From a checkpoint of a small mixture-of-experts model trained on Wikipedia.
Size: 11 layers, 35.3M parameters.
Below are experts of layer 2 (counted from 0) of a mixture-of-experts language model. Rows are named router (the router's row for the expert), up (a neuron's input weights, with its number) and show model dimensions 240-319. Each number is 500 + 50 x the weight over its row's rms, rounded and kept within 0 to 999. Numbers have three digits each.
Before each expert's rows: "gets" lists some tokens that make up at least twice as much of what it gets as of all text. This comes from a sample of Wikipedia text that the model never trained on. Tokens count by the router's weight.

# expert 51
gets: ":", ".", "°", "ed", "%", " /"
router:519548498520494490448474542537477440595478519495477488551445488507574464484481507472464468490479442332499486470471411505629426454433513516477551620521584528473535513473529470469545509521524466528436473524451533444497592461492484496437488365
up0:464460500519499395450525509500464569526524485478493509498484511591498411597523484471482514532519486552417407468546527499498468514483580588560461537555511519448474454594482515556552562500489566484460561428436447532522443479576457456545501482
up1:531478500497406454471495532463511512563541522544467508610484577548513487471447541471574490495468491475516537532475459488505447479528386540500505564496536486453610456428550439494541447508475472466484512430514475496405490574522528501482475538
up2:468568539507592456573442458565506497540501469510505507451506523590485464579464477391530516401395504552476455468480477429558405574512577566486392480444429490529496492540543513441472551479523521473433483432468509557421436502481515451504488489
up3:540521561559496461502520449517478497483450475470494531517447471457469487448430492465478489435508441404498499489556591487567457575502533440362506530498555472401546513489480571428489509518545470523472476514550530439527558608517483462482449458
up4:473474561509532506550452592478480476491461498475555541554418548472513521544524483471456528495470480421581556588480440556503452415538449572494481521527528571453470480466531397503518520570527409517470481565523464526552545555531491586505599398
up5:511473475606488568477461629541525501462459470455553554445499479460459526531539442434389507561486548414534416490549491571523451556504467586487583494533487515495514422505486505537533515503510409585383520495495476445522531560564551503450484507
up6:460471488488487558491561485541363546604511552467478494473488548495481436442507501580531526506512465415570439533460418508590512497493538489451530589423494399533505577508472559497560529508494493469525420538491620413536533541471506525510537474
up7:492604382452555518415475421573376446433553531520444449491496455446530589421563543537541527453512420481513482536424449494471478556474435440475523602534569457517571616541504450525481525449442446490521479587548514504511538564452434536503522476
up8:480549461600557554356437444511572482615470609525474526492533502530489488392483446465492486427534516477552512372549532523495529500494494459516623486495545533477515569480589481451537486560453461430514472512488586415538527443495464487499593436
up9:519587427473582551441463475432506533533609398450505459522490485362570423464407565491471501597537528548519523449492585558519493497463509462468560453419565484428544561526536478415566416496530488521438492517542497428609489464475635507538490496
up10:556499570455450492543498510465485458366422566520480573568436509456509509478447498532481572521495471454462601574508580424549497462520578590544496595533571489503586518441462491404480377515508484519509482499403458501476630387509455407499507544
up11:514514588556380511512477480499472493503438471420507408515506462543518399507543580442538421491484526431533476480457498498565405471526528479453497565485495543454497573478573449494493505486576499496489539559481504415488504518566490543520485465
up12:556501481472495481474539473519467432504601541500449569516572456498443447470432517547458476513581503421512442500484486428445506484407474526373422538575511557407534467499502517453466500487578524478583554541535478420473534497486489485489503407
up13:430497486485515475588495568473536526475441475480462460608489587528518544441519606425500473568483578452534549431447447460515484450540539465479474475460436469485550466475523440454451454491489518445512452577485458512533498529543479447484508566
up14:542511465467519496521480469464543391472573533514413585543488430473429577521503540443446499499562504536614516530407521435507548573507471429553562540588561471537489449446527470538441493545463524514488450482480547471561552462469449485476460487
up15:589619483538547476420524517514400499475405483472528528360515515500617586504513431489487418536510427526517452433524533559554488546490486505500445534503564539438483524540516600471499588584534406539414421484477565449504561550519467464555500465
up16:446558501473454491542485527485457541522453497520532556504432465540516539481505515491499425489533543460539522548509591512535475493489603548480432477428464529600542444451516529529507494486480568467521575420476483488515496457531451442462544510
up17:460465462567514424422554531469501509534563543465558428597510385545477489377481533472569559504426393570487474534589485389554519534431527458516489558528478457449441459527539446419525569466489476552492580511536529496534489476549507545441506430
up18:450546606501569501467549516486536531495449576524488507496465456564487492518389546510588443460499490500581535490475436561387492525452564377455465554529470470407526577491550583465597558545544490464463586508437554550624583534476551436539426494
up19:491548535474493505458523519423500454577565525535523504536406446506526590565510556517401487503509561490479414497378522498504563466511596412551484522526560442515460530495548556562505450549528555507403458457427524480497527517533374413396544498
up20:445489585480486465449469396459463524553503528543490482503519528525501413527503447509517476467507440526556555503514513515577493529434475431506456516428568561499440508495568518515544616509506485537461424520505479473534515507552540528538539342
up21:553463421536480546445451545500472513537471550527510517551523590571493452569475467478520554570463404456463482467446480509535554484491448503551489525472542538385542515463531536552590535511503572477453495444453544513386582511435461472544529467
up22:429583566553499576381460545506445521622510481483522532509581498508484521536460546482486483573492572475534500481484556524512478521480498451549449505452587555475444550524546427583527513501439421558518485544416522490464454422485501549470489494
up23:446469481529482516380581466470491499540406495479484504448409457490523503576551440479459466465497561518524475486415597487564532448463457458498527538489466525486432502504570439471519474418534492454466577507485524534540574483508412429435495436
up24:587456493519598425459521379611461446484494517466499452458509467449541484448568452503569538503513431478502502466511547447607480486492496459524440545523530511518564449543444463548541445468516536501435499580511463518437505580531493460520481407
up25:503562473475501444490484561413524412532535534430546555479490461420489500567488546507452441477492431397457428537495475543614424525454523496506493546532518475510486500543538498583527448565536518506445482469497485465631498525467461525493576437
up26:519446461490438483518544528486412442525518500536446523590533533500470538422540488427503525480506385546573497505574458587517474463524447481460525529497594465516602521535495506520498509366534617447523442568481505492543544568553573628545551407
up27:539623509518502544492538473514528525466480482440466410571518415487579568523500507536429388503476565480408576612525489568469488511544483556472525543533590515444486527521536531500531496516519406547454444493511563557465564563552495478533544523
up28:560473477562460555517529509486577392522397363569450477517466510453567499499562538532506512465531523528567536545517496563449614432546594493529569562542511439491421439574593523500564496455479557580450449516495543413422507480571447527342475390
up29:506537439513434440499546433439485441537479451536552482439445378540570532503357563543534460540430579350531467524557515511496576426375383471521535479532515462526550508520500498538435465505499540453520463535484464501465472451510486530467536550
up30:537475440436500488554495437478497395534544514523516509539505534439491602496519552599489460459601526415429474507483545396421517531430457611535405588578553550463548522434573495570547497555386422500508462545571419547505522481417425632506519468
up31:434502499538448586453444551566503442502475501489426481527443474503613555480522577458426540526507481466578517423389526574586500565521435524443480550526507522557552465526583504468473431521523506457491535507381510508453663394448417464421434529
up32:483538603503562512484441548469537540549531485600458558506495488527555496575526584482489513491514498570495454539455543483523392519466596432415542430511577514476533488521474547549479450533390428642590425447436507486567447511549442496529438473
up33:532522554429515585544550538535500546519475573527487519464399533502547429454460551538533506531520450442549464493476422502486453458484484464470497529586447450517554513500441568490380578523543523553524475534542600455517467539465510501540549480
up34:432407436464524580521461551629428509554524486560370416525412518520544484454389490528556553507502580482458540525501445502408480429512471441515572515476551491451374483493521490489442541475471538437512494523410516475497514536469530453513430479
up35:488451502547500535452408443499547546512459591466493496575474496551558534530510538533467578575484515560481435497460480507571543516526594573519498467517498519457403502502552502458488560529535507481510447445481516512505546448372422491550542532
up36:487557463505537615449535542539487478515545459540478509512448466475482447602488562484456411561557479420497481466500445540548437505448456515562544640506536542511459587535586414405451484543560470462485547503407535412534580467486487540487483397
up37:540497517508468456509475545460533432472510522469447451492494481443561596518497504590484556495455514490480437403418529568507558514516557471456398621598558512415499594485506499467540497527503505502515491518439532487505564546513534419453473526
up38:527521528595433545443431510532452509514455502452441466630509387521645464466498470619541473530495512511472510432524454557470456513420510501538478474504566454534524460592508468457535570551507473454515485483440477583521565552425521557485526530
up39:545520500510468570518470487543512409517483480461500437435461441500528546532528509472435439527558437435579542407496526468527452558439550482458503554564538448511454455505516563501507437528532479628504559511437560537543526519450479459379485489
up40:501504538466509454467541456445532434484481466427465462537502478390557522506472572506393394502555524446408525485503440473562446471451540516405574471546528510493516488455487423478521575490518444500482547495429525389506516453480524486456445506
up41:567457525511445486540556510464571436513502496446507498508481500450446462519499495561552488521453514510475456550514438511548442455491479567477471525501478538468517426470419453455418534418527524519535473433441472475419468567530475474443439469
up42:503549476474553453507430501467492477573561404552537529630540438515538542426450514386496505485496483513451479467435513498555401473574519479442518435557552537346572475396492509500515460558439494434537582489521500490579504585435474526541590456
up43:568492524493494509503502529433529487391530514471400504528505486413474544572465560456419476547500452482608427423432487526471513419490529502438476484532550495377448431532566465520449530538504487543523458422516520525509553437470469537557507461
up44:493514559608476570538537602509481526493512573503423532467484493464381508549513450437489586433533527485561548495449415464435501481504576532525434536501446522525500487432577513483492597510544504503415495526453422520563504466418494543514501399
up45:404512557415523475561557530521546463488495448454507517561427543590523487553441484507503438539509486425460504537416549517440487447529471528425543471541447484446544568450568413492551463543535483486521540558500519458470482454585376464552529490
up46:535518543640564368460561597564473494506394489420536496535450573448510517378502577579525553536488467570440576460454554515514481506516453511508420501468507528535475398566594475439471605463545375555545424536518487518475405479506553485458543491
up47:484526597516470496495563475524511520524510545519490486475453504560428453584507582395527473561467437495427493446531467553420452461513412495397388495454421519496526510444512523443441355383439519421498564456496422482448603422555452499487481517
up48:475566442492518469455484400505600556477417469411518540563443501504492569502428596506509462521447491392470591447465508535554517482436612401528498432424456486515529536474485494547485510561538500475475406537451499382446536539478483445478416443
up49:444443479615478424482528578516536412511520474457550398602592509481515446504494558494432475619513461457465450436508408457473463548544494489515456477513506475460553424542473433476519505544521479498475507474463420429511451581457524530470550457
up50:467543470495476434457484594411555496536587583504529462536505508545520548477496485452518479470478527555454487466526559449523539415455527518535531384490532527548526376428566535434493491532463463522496529477494504571517440600474545486419394464
up51:480571497541481473445451479467463462563577477461518523552500460381493543503537501415452468540469528499351467492430446512458468496500588570604487557583571563452507522426565560526493536554436576491459531480552474557472447455495492481430547475
up52:516468516534474471451561383404536536498443475421514453490503532453497506467565577530535470450613528351388489514505479497536503484475552463476502520584462488390572553484481548513491457459473417530529419513509446518536522515441545510465549378
up53:544472482387515501546490481627485380494482435471500400546533477495500472532507460529584474458456446618537514476482480430495451554492443463436525516571564565461475426497495443394510499494520489464390541530568571513593525568512555544512502570
up54:542468440475536509511462530537528407535503441527496420492576433451561462473438489469470462529463539419536526542512456535567503467505370486547478457465545570450540543604503492462472511486462592523522439514478534513499585560497464444433400479

# expert 20
gets: " of", " in", " and", " to", " by", " for"
router:476599465512509488586476503469477470481645471553480487472528515499526425569439525519538521491453521528597438398449554445606424447518574516491544483498425437525521464498521521538498432557506552520418523547545516505536487431544530519506464588
up0:481546554491467491521510570499512459504550466537425394462465521566588482519425459548496437571400449493543534508560516482526485473565561431455524471470561506552458530508503504544520543580532594408425493490542471503508506577486556426520466528
up1:566517470434530505429514505431486539463521454430493521544504443510384481548592595458533436533465482533499509550468525430559436560467599573449383494426515481433448483543463528505441452496477539568517552463499471493485521441536490500464470478
up2:481575461609548574465435493495502565510497464489495484532466517437512449468582514431426515508560553481411500477473412566470515501473546538437603547579495531545553523426459507516465487600487490488406535545513541474625481485561585589384509462
up3:493491486445463432582506599461527497461565578564543498553441440498451491539433556459497404532551506598511475599530490531375481499554565473418511475482537555367458466510489536394471544468523555579497572481566547544552519512491476496514461454
up4:528485556525444515460604545462510465451535537455503470440436537428509493497573468475550554453500523487553511476523437508445420456473450525429467597493551491487499634414440495443549511502382476532469510504475591560518534537465587476563478493
up5:511515515507539367463578490626501534566475489433498529475477571470518437507546382545492510446496472475487448487464490492449491503551483506547452493618425485506483465464445453566531472433525507524511521560490494435412499553459523390549401516
up6:538606464493534567632537507499557476440597513550448533515423504443520507540521519416512497430463511527594534493416519530538492388438431504425575528585488496546505559406528479454625486519414561491450517526563507516555604410483482529505431482
up7:470447553505410509484472570482497512469452474490549530533449572614504523466410453593502505525448453453465490553556465490487485515453477542526492460530450500545387486592448493549399522415502564478571533403524459397480509496552498382574448492
up8:469571561511453507494557575443504525469616534468491456431482544464540555484488559572524446499448450429552550475547530440453512521548480509553452497486511440497509535586464421486534510526518481486483463541513455496482569421497484606542510517
up9:550608543453447482595483475433543539490427615490562504577436515432467494470446515550478601453531579434494511458542508534475528386460494593466514530524502513512544526558580487492432535482520443492459484492513499459465463546493608452562485443
up10:431443541455372589537536470537549551553592530512541506455564426503437487462483504456504469493493539463446581510513508480390415537499596482532481502428395487494523468577523519508400480562539521471527590483459488572471465428414567515464549469
up11:543502556539504521570562475530501442360492438488473505516483517440477478537456533581493470448522487573478560441513537452394466529493474540432539521574441463431492529496484513485517486447494524532515495553414419491564493494488460519482450501
up12:480527530581454488427409480592517605451469457558534485510508499434447538447420556455469520486546429452472482463474496577561384550527406489460566475578577497473498405540521573448443468552493589550531475490561455612489436474475584449383433496
up13:376443487416403469467492553398562549439557517481472496416492552470559493407417435494547533472504539465474491536506570517535441476469496556537410526492504481557417499485535607577408499515517584562493515502551523466492529512524463560474480465
up14:434509404411421479507503425429550452479591569556443445446566398491517533504463570462492501527580533468591492418454533505459569495533460462449468431493382479461473457541625463495477511494502543501476511447568546516505578402472380500497520465
up15:497492425549602516603477478449454446565405501493583490551506535417474448479429509519487423439575442418486438475521453456532464435533589489497467493450488493433495468510477546472507517501511523448522554482455510478585407407559473436559501443
up16:489581521515460632523506475574541458506522532533558623480466554549443571461526491472500556464534489529458498443427527541517556550495550531461501555428511550532495500591534569466420558465568477462429599438571468475495491536526484617442522533
up17:462573447521547482437467442470461571535420477469544508547544450558460521434617417474464465514497606541492532439549486530489460508495591499573568551472539536511550530506434513542557530636493477505466615557591488469544418561555490448472495482
up18:456597498500407536518407501416493550446593526513554550501559496468512578480444510437532504490541577435442445626511534512469559503493499518474576457582500480516496516606522524481392463482540493473527544491554523532513546496536563500472502584
up19:420485463500473603434478514548491411496444585568428545519560465493488575446496511474496500557509527454519478505453502504473514411584502555538558440553433494447437450509531387454515496477572507559439520535538534554512457472463470626443490480
up20:529549536440497505453565518501449531501557497557506509552526521487414405526522554475560439440530563459497517484462545491542507446581599480537585534521480487545430552482539576427474473478508445491559568444541532541494467443602557507537550548
up21:537585481449485409556493492478519527507490525482490559437462479412591542527601601446492449538481485366554518543408456591475527498546413420530451485490531454500518611465564435567493457503472585497419430515503426528493489459490458528443535451
up22:441555420534475396573488500537504478473547461507521532473501433480445452459448510477491472463530424527518533480457485512457446501453424471393477514525487423445641522517526565566509490494538525571466544421503460505589526488556447502497425470
up23:341617451455527384521478538452462457444453493487522513505504499441424561478503452460509429498436558484533462604605491504419520559430492479513589492490542397453518562438498675473586537552469545565541562465563532470578536441480520507488495481
up24:455506500544459507624480406405432447507511474503524483531542530474487543520502473520529498507595508428529508529464587491479518531496414457495576426537454572503592485542571440606420483531495510560470489495468580516455453473494453477546409563
up25:570485432455518440464484389512519530560517514512380590580476527389505550529558498573468579489614494437556452438400565480424561486485567472498427422529471475488506530483529522544512487560436490466493508447447520487576563566417505494519489532
up26:453562412429513561443539540480537530505612463522520504428491551506504522468398393467469517483444514561591520516501480423587503453440401572538494458537511497523510519555517499562554482567542571426532434493526495550497466490436459572540474565
up27:515596424446523490486551540412455511461556500550491404373388550416523481496485450527438477493559623429516585502512464507560519454475529548438543527516556518514478547525463474453495538499497534469345449569566457438530580486610464474500501504
up28:590480482552576539395621499573423470477517465458523474523495483459466466520531457535539446484480477463442458500354503494518385497534536470499514536479582524492434558472428575377421563500432541531448556508466531581451498440492442526487561438
up29:475545516490535602582505483495497437461478480583506473545461526489450499429563520474469506525552443553619555510412600510465535475492560459470579570488531504541457517450487432530531578521505488439511518577565510592521431531591515538444478476
up30:431579510477536537477543473517570439505646559577536508500445449585599439504403577528552421496512512531441504496508476480448520438597540464486561535507522504498548528449526445493493502620494507394504501504471503511465358610534458527461530565
up31:550431424453525519466382432508463538469577465430444447522506498442503544515519524496481398357442494572544519456528538481409430518438500579467441486482460423388497449520493530471547501466448490579524519534506434493532542433485518498532409560
up32:545484505473590518569412480417519425459524501520435537540448507422456540443466577565409518567409488385545506474435463428564464447488538539483508465441421455526492475478475430495408451508518520530493503487411489532558546404519446493496441527
up33:500588462525526385499491438475533538472560486513575645484509470470565490564436547457489503596488508479505442497497467488540491437571480457471586491636486487502573563565468509476482503567548555510401479526479468503524530455477493520542468605
up34:436548497472560568487497582564526535547477426544446489439525526356528470424472496513551504481470481531409478485522558523489540414543532596477480498367551566456424551507479490468542491523542483556541545528464482483465478488500431568562481520
up35:520574481485498612579494467466514483437533539476402622525510460536421514489524577500534611538497498542535474480463503450588456484499542465419539598382539588434482468553521485436517485543443503455494453556494529453460523439578466568544464546
up36:519506522606527470578468502605436497499488596526491486489545532562434544540587555446538487532580523529493579528585534519448466533518470515532444524484471490455607384484565472519546522440570485468503434539498525475566468456423584520508498454
up37:449524607403432374606506452478399467536567546487456529548486409571450474523479501508492443403557524534508453541512472498550509519561465450489498485482481564503541528552470571474521605392397507609568522530467393550460530423494504536509442564
up38:543589493511529565498564473582442519437437418483520458539483474392543525501510455547509558452434483555565460443509517423497493547479475532501527506455547525518533548458561458454507603548475526561544583580451423471520480476549482569523449464
up39:564508476457543496555526466531424457531572512476456540478492586481526485455369519571454485422417449478546566573441426528594545456480469546523484468578509493548554419516480420488524370500506479464482525509503488482542538470542540572492408578
up40:520443474463491584440495464462442477506524437539492496476487507443552543459485419466516560459508525537505493486397471433478511499447568551501481543519509430495380465527505479467445527412477535407450542471483531471513502434532518581486429594
up41:429549521440516454436419450540471384553466513578441509551503438514519488383493481523463440521463552429573451495545468533464438509479401548548616508541518495488574479536507528514471459544506406475395498487502465505561486500430490527458446481
up42:500546538475538542484451526529479519435571516486402467503533552607525475491566488555405549552467440463531421414554506543495410559489512493513588478433504523570456447530546417482433516552419465453419388547510500468508457508488578439471524534
up43:480561499537514568474517544445430436542422491426495518470433532543505576519529444526459503526444573490528505510440571431550545468425533601522579474423442477544544387465499446456545507500518462492424452486389494522501515484458429531533419501
up44:484495481478523473470494552412548504517519529507520520481425460499481526533554580571474507586501443495517515510522519568472426483506510492503481577436441503471518459477580602585522510497565563527479544546526500523513486496553533545464503496
up45:530547477577513556534543590471489574487530488534600445419529563501571512481448447455543549440417513485529570531544539488485561536475535544449552572513539473578548494508406474454575528521523512511464538525462556527447496502607514571543483549
up46:560438533505569495535566546476488468438543537505561597543484559464550508470462513505414418488422586432451492527520544562512398429554521590468512539472549457469598525469573521536446521593392548516573477566548507588543536559442463493574519527
up47:448527429508564607505610489564506542422472486504491440484498554411487517520452438430476551469500504513556632457467546472528465554487522526437486500516427479477543553409477571446536507570392512486540506512478478515499539479489431502491522426
up48:492500435525391498478453513427465460544530493489524555543468503497592529477426471427520482464503549489501482536457421421559438455463523540424567527449555506496572519506503473482489492514506523534426556554459530459523489491521455605495518611
up49:526545574604544533476456440527504511513567476495451587607510418461470546567442489455559482342502490517540497492469496441507538426506610557479472474519474461449394536450581536483485438582445556463435522429472569516602489554463457521528452388
up50:550631486477518517486555564447522489420470494528541456427399466485611515513528444489464413480468463562487435466432499477488478507438500508481479466524563479460512492540512498558503482485513609563512508484516451518538507423426508496513460543
up51:438454504513474517488577530461551519398547416502510529568530507491504500535494551554482442517461511438498584421486517449408529444493502557562481518465483543491580494527565449527455464510492464446436532550389466566488484516547522532516527504
up52:538560472478438522523514478470584500570536561566464501527448593526450524438491480576519453378528607545439576402436384528474472446477523512470515471558428503486435484409526490493506501541527566481530441478584546416526524468471591474450481434
up53:533469548438544521463587497461507482533506483463500488535481520580460581436524504534491501493459511527485567556598555583486503549450463514501480568474514472524481529545426545532593524543538536465483485494522516547500541593433495524446466469
up54:492599417470502530575487531535493470466445642554539514565465472531471509555528526542560419552486455511573519501538552529479509428499451469568416469449428513441463618471501485447524490607489519484459476544395449536496505543457462549528472560

# expert 41
gets: " was", " is", " to", " that", " and", " as"
router:466540444539497531496569530473596497459526460516519523539496480559423550396474523556529528549574458466514566470484541522464529457473454500543568454455458501381439566502566474486469562508478519545419486555402483504481317527543609541536470546
up0:465455436449457422481533545485442481518521432441500530516487423531448497551516578404479516544525381554506469526484534432538466516578456547515474508534494471410458396477427510519450503495623573535460552562504438490454543425489584471537565518
up1:440488473476545499487480489571436440561580424542447555490521531501520427511467429580527500538564590510518563530522521554539406437480482511517565559544500534487490507469484473513436597512538453462526495556522517473491479535481531499585487467
up2:512589570494496480500517531515430497586446538532475569473408516536404541564537479474442496541536484572510388553398561474451494511539534440520411487543557522416503589538505559397501476411492537474463428475458466504578500464517473459591533492
up3:448427511468476512600523453521532478438470490578495465411485442508496531481488489597516529631516544432476509489480514548462605560414497496443539454523414480494420518589427565448500549418583483543589475523472620430590482547456462488487493560
up4:495564498398566473423546544477533556420574471526495451539534479413458612499472560478457495491527443500448627512422578536497528530452447468482575466486502523429546530572548542472477519566484482517534542518570506529532542530466550504483394391
up5:433462467552445523554449517442457551468541465451487538517458458587535467442466513479562465561452550443501550432505512535571554528526607492482615520483501469535409513429464436429443444490455600503544505511388465487515601523507486465532479578
up6:510514509488517481499457474521519570474522527495529543511447531518445632536521519532465554452567452536450572531555567429441557521511510514478484449442462493446487537521504446515563577447509508563472503573509544476422393505541614520481450513
up7:522512391503468567449458458543443477499532439450596546586556503546476561487413559474503539584483467587403582434470593488544481402556565510537524514518486451503480562414429452528370506588434558486520457534452465490431434536475479443470502504
up8:474493495477513560590439473480476466535461569419515563443530550433476460436448516532401481507517475489449468549554521560511480428487554464482468526531444489456507489544399460569461524506504498458516547465408522509466510434498456449550515471
up9:469570542380531430489583513560453454552470519542538523596506459419450494556430533582474559594578376493475549450543466442466563513526497498540447529452497454364441541486561556500533533479531495555439558531482500516521530469563465615504451502
up10:572422451551530463500492477593464565379510553466532529433480556481557560410565416521528538463520450476498551519483465530488503629428577468468549567539451445436538453493415519519487466486496526629608507444475523495468545499490480507569465645
up11:495578502451542487566523561473557517500489476432497516551403426444507481443519506529549507490467512447546521513443517536445488478487544565529568536493503529505445562510545555564399431539522552484477489521556471546573551534556527401414491594
up12:461454523547490612570493511565502602516462450475450511467455559625424452514439488523542567474372461503425548532539543397544454549448508486496577505480449499508488454441497520494529499395529527529539465451514548485524507508556547450531501463
up13:490570512475395456405449570460495527560452610539539596559449482484429595505541535534576535450528530471473436511470524493499435544553538439463509529516556520444481554491563495534444538545517468493474536417464422464408483357418495456564525481
up14:554463513494508505513553505554569455512532549544520508507499461564517510440499478515413516407570551526486523521570476517524567529579404552585574493574546565512448454582471466459553466426498398492462527500533460520474516512470425538468503470
up15:497445520528543560566453503510570561423478461460463503506458514498486460522473496403574482486540556498534568492509504570454477501418523437482646468500474469413473522475441435512508507536589508553490516550536618517546540495496567589564434534
up16:477556538532466498546522473533487492529502473576546577503538395436398460566419495368539493580515539498476483507544511467455463551542536495533608505470577526484480464494472493440563544552542448452582507488513542485489555458546502581439526480
up17:510468430607478473485497456535532515435511537502489511447430555512531440514508536509585479521480463526457533491522523530434540503527519531484464520456561430580448530422489463475508473513530488449559424556551449569496570510541469509501539456
up18:467427408489445411452412467430462516516537544505502525521497455494488646472552534447480561461492397578457491504482470554539488590545523502484516436530463519361529491488441528471538471440505597513602469402557475472600502542474496483535456545
up19:558485467594522450449417547458507432474478489503488499533470545509520542490489569525466470504474486553488536457421460548557497576450460511687563514570482409486521462526471526486437480488498495480512373564615492526578494493540451462575538535
up20:460504529546431597609500581500533546394364472479571476465452568528492508546457497483569540499432505451456621485547471555489504481491578551487519471541438399511473502521419531575579540516565519513573508566484461513538483519540451505598473501
up21:582509505465501483441423522453467504546536489450547461507530546416542465556420510460558543469554576498405477494476488501475471486518520524559540502569451418391516505567456556465452556518435468455474534507488520590543425544376531575503553538
up22:408498533496465543492498569478538456494501574555522587540505459443491535451453497505494625668573547515535577537530490561431487460490444492535550492436529473480424641487507484473500483435433479526429470479470523468543508443547533557421487457
up23:560537571507475501496471569412518494475507422449489556560476603471517496610531461473492506478532450472497425493459481437479457588527487581477514510580449472543530438464488465497487497434481528470461561558558500612474472497543552594476535521
up24:483396407527476483400491464488456527541478544584538549440446534560421529496447545535557541593493462454548495457513473513430536548494612515465506498584522555395473475483504457507501515450448501558496505477531527440530508546355445440454539495
up25:487525609481530469532524562542556551523459504410545483426549456492345486445520520504496535540432543561429557506597443479494507536541528467491463461401538555465524479549485437492576520554534464479526486523495424530467459420511471498498595518
up26:410563490404464468495462590501557490520568475607493460546536522552463532419473512401573522482455500524442527453485506469520535491455454505480453482502494510489443539463549425504390561538470488452507439576483365538373479503428533513527444497
up27:468528495497515528484482507550468476536557521537562520445576527476422483414517453547492635543446518417474466375570583497400554481447449520531557417535538517536532507473545507537467508473471516381402515538433458527480422442477569559458565585
up28:462627536509424511485480459457572539496506496564496535556522531530580468536482478527450573421472502433574486486518613502584514523565433532528486415469494499432514544545512457608551482588499552547509442543571444476431416550462541480488465556
up29:518438418486486526414479426580430462507520393453450489504504490473550476474483450481511523419413530508469454456489472487455482452479553566527443459451476522493434527565446465449471423557507448537419551517526547457515462489467457492470491547
up30:427506503510369592453483510426483568476520473474495537503431513500581537489495529472483547542493608454520506455460491550505383485429468542382572403537449500515466521422504402523421493516467486547550384554528494412506568482414600452549457510
up31:553510531538583550592569493496638455519520393534490477607501549569384537457464492407488584615525491579455599492514548513542540450484576472540547499564474532478508484508477535510437550497542491590468524608437559476554475510560472542504487507
up32:541521603454425553476501436583536408494523396524461601496517529655440472509457557549546512516543503455579528482503542464467486520437422535550531414540463496537433488491506425498570585542454613459525523557527513517478590554523453401589478501
up33:557515562446445541479501473454556512449561516435547505478474582525537520512461570490484492585540506442415531413458510639474457456449482541516479494550574544514400426532550542556432546476538508477517420529475487472392433510492429453392483526
up34:497549451542484545441472392567575485565480482499468521447434515514463447573477473497547485492548522462514539513535468497448453552462522437510488494465471485437481492501524499562610502511433485494508504412438541489500539469603466523515434503
up35:497566521364570445479458461576595465524579444568454560464438565541512466498482530480406576470453536527434566531453424507502418492549459412499587477462554492519457501571498511534483504579543502505437459458617547547594398507495510510515615494
up36:547501631546576396428585456569448502445485550474513515486411516515532470442537535517555465441407414473538599413424517536452501511616429422460383488475514493472468536499646579427536530438399485479559523519475380589475460585529502547543502495
up37:420614555468471525583497581445549434434566428564507505448499477466534519474428458493565535525530581480546545511524551495464464535437377487486505455522502580608483502459508413532484540582521551426587445563535489469487573573471572426585470519
up38:585540427481496533490544423423512536482568454426514586557462504476492499488418574458416511583463510495520556453363477490523441421540575510479501416554520478532512456472533543485466430476510542492441470480509478526454562412445477558519437550
up39:473470589458515452428505477478509552519511600390539542449479522472430421492561495499468422554441464500514430512473468462491463537583553500611496505460468530548476530530435390493536417496527485498451493469439420504527434458490534614474503498
up40:435515531464506430469487562501484457456459525510512523461545474525503545442488513508530491548461416513498531541440536528575586567587489547501417493505399509422479541559536520467543454411634541450535514462467435486454505471482495527497502584
up41:510516433571479429459517524510542435505500466465513458584556456543434577460549565504553611490567476498486520563461525480489512535482495526582493384509481460555560536502487538501434581541485455585475496519540382478456495520433468445465471505
up42:539541404403480448477566439527590418584481498438486442452500532543381469502524488468492361521497471589499556478557456489557474486469510403525424428443485520489561428483437428482525590520506477485530416489474488519524482551558477434535458562
up43:436508452467554584492451457464496450556492405436492485516477519471433531501494492423534525439446468536508476510561545516624533590504577466549524466493558529496476492554406567496528478437537552540541575470422470511539541499492565439537577543
up44:405545549527475465456616531563591565496527495458540536547539499503493484428394431533541442471445451473547564554425607559475453501421458483552492550530476458494531514447521602459481565553478554500463564477483444519510614519507489444567419545
up45:568425394525495468554525501591541496538577447524485574503478493548450571452548467529475521473532547538483570535503551465549597634552532603544545575566550520461524570473499518488545502531423527535480582586539536517505455570537434451514465463
up46:467470565537478504474449489457466581487443538480590582518557534555538567491453522413430509480460445518354438583487512471499497538482552544530445530429438460507380533554393417459497518537519532609531529507473501479424450486508481492592537490
up47:424475457527416531524517543430627595448482489516441445457475565541550518414527528506562521556596499371516547510499520535425536491536565599503504484502482530471544527489543513485555447455524560523484415474594485499493491563454614466500406443
up48:470507603512436498406543517526554490437496511471518478465483510511609472525438500496414478579481386508493412496480457518472441500513451507414487500485492465498440505548537515439463520564506546526492480522484482531493587490477540484536411477
up49:555473482415514474500467520481452501450456575545465470546499586436521549417507460572463533463438436447470578524514520495473600490525422473489572616457604530412537505546554487544546538530446449580490528477519467542442511528405516548476438609
up50:517411569410446443481487448409552477525471478502425496602495523600458438486547505509467532568425478500499537446536538480453454469462514515450433380365503503499513555548545495517461596447546485522485471454416423489565487486433480515516418523
up51:514476537521535504469491480476426522499479402527508563525536463530482531491520512405499526547544528487509546503500546457603528524496549422504444463431451530443545504576456553489534460547535432637493543526500489445523487608412454533549554436
up52:437440541507445477437436543563506515553491560568454544556400463543506452477573548461480512533470665484386515525495474523505498489485475407498501551502529583573495480525541514433447406525512484501546568560470444499467537526482447411461538546
up53:462491473394538617505514472570551549501559449547530480528492493530519438527534513497593497472456469583520440360492575438417526564574518540433471560493479483473500420408525457395450470547420446555607621412528438573485426515494532514485462496
up54:491526438561556603473558518468498588498499473446510391449482547571617540498580447567525513470529545436492514501510544613443549471432424505498520588455491537501494449549387477520555562556479466476437544490508544536489401572564500567493511475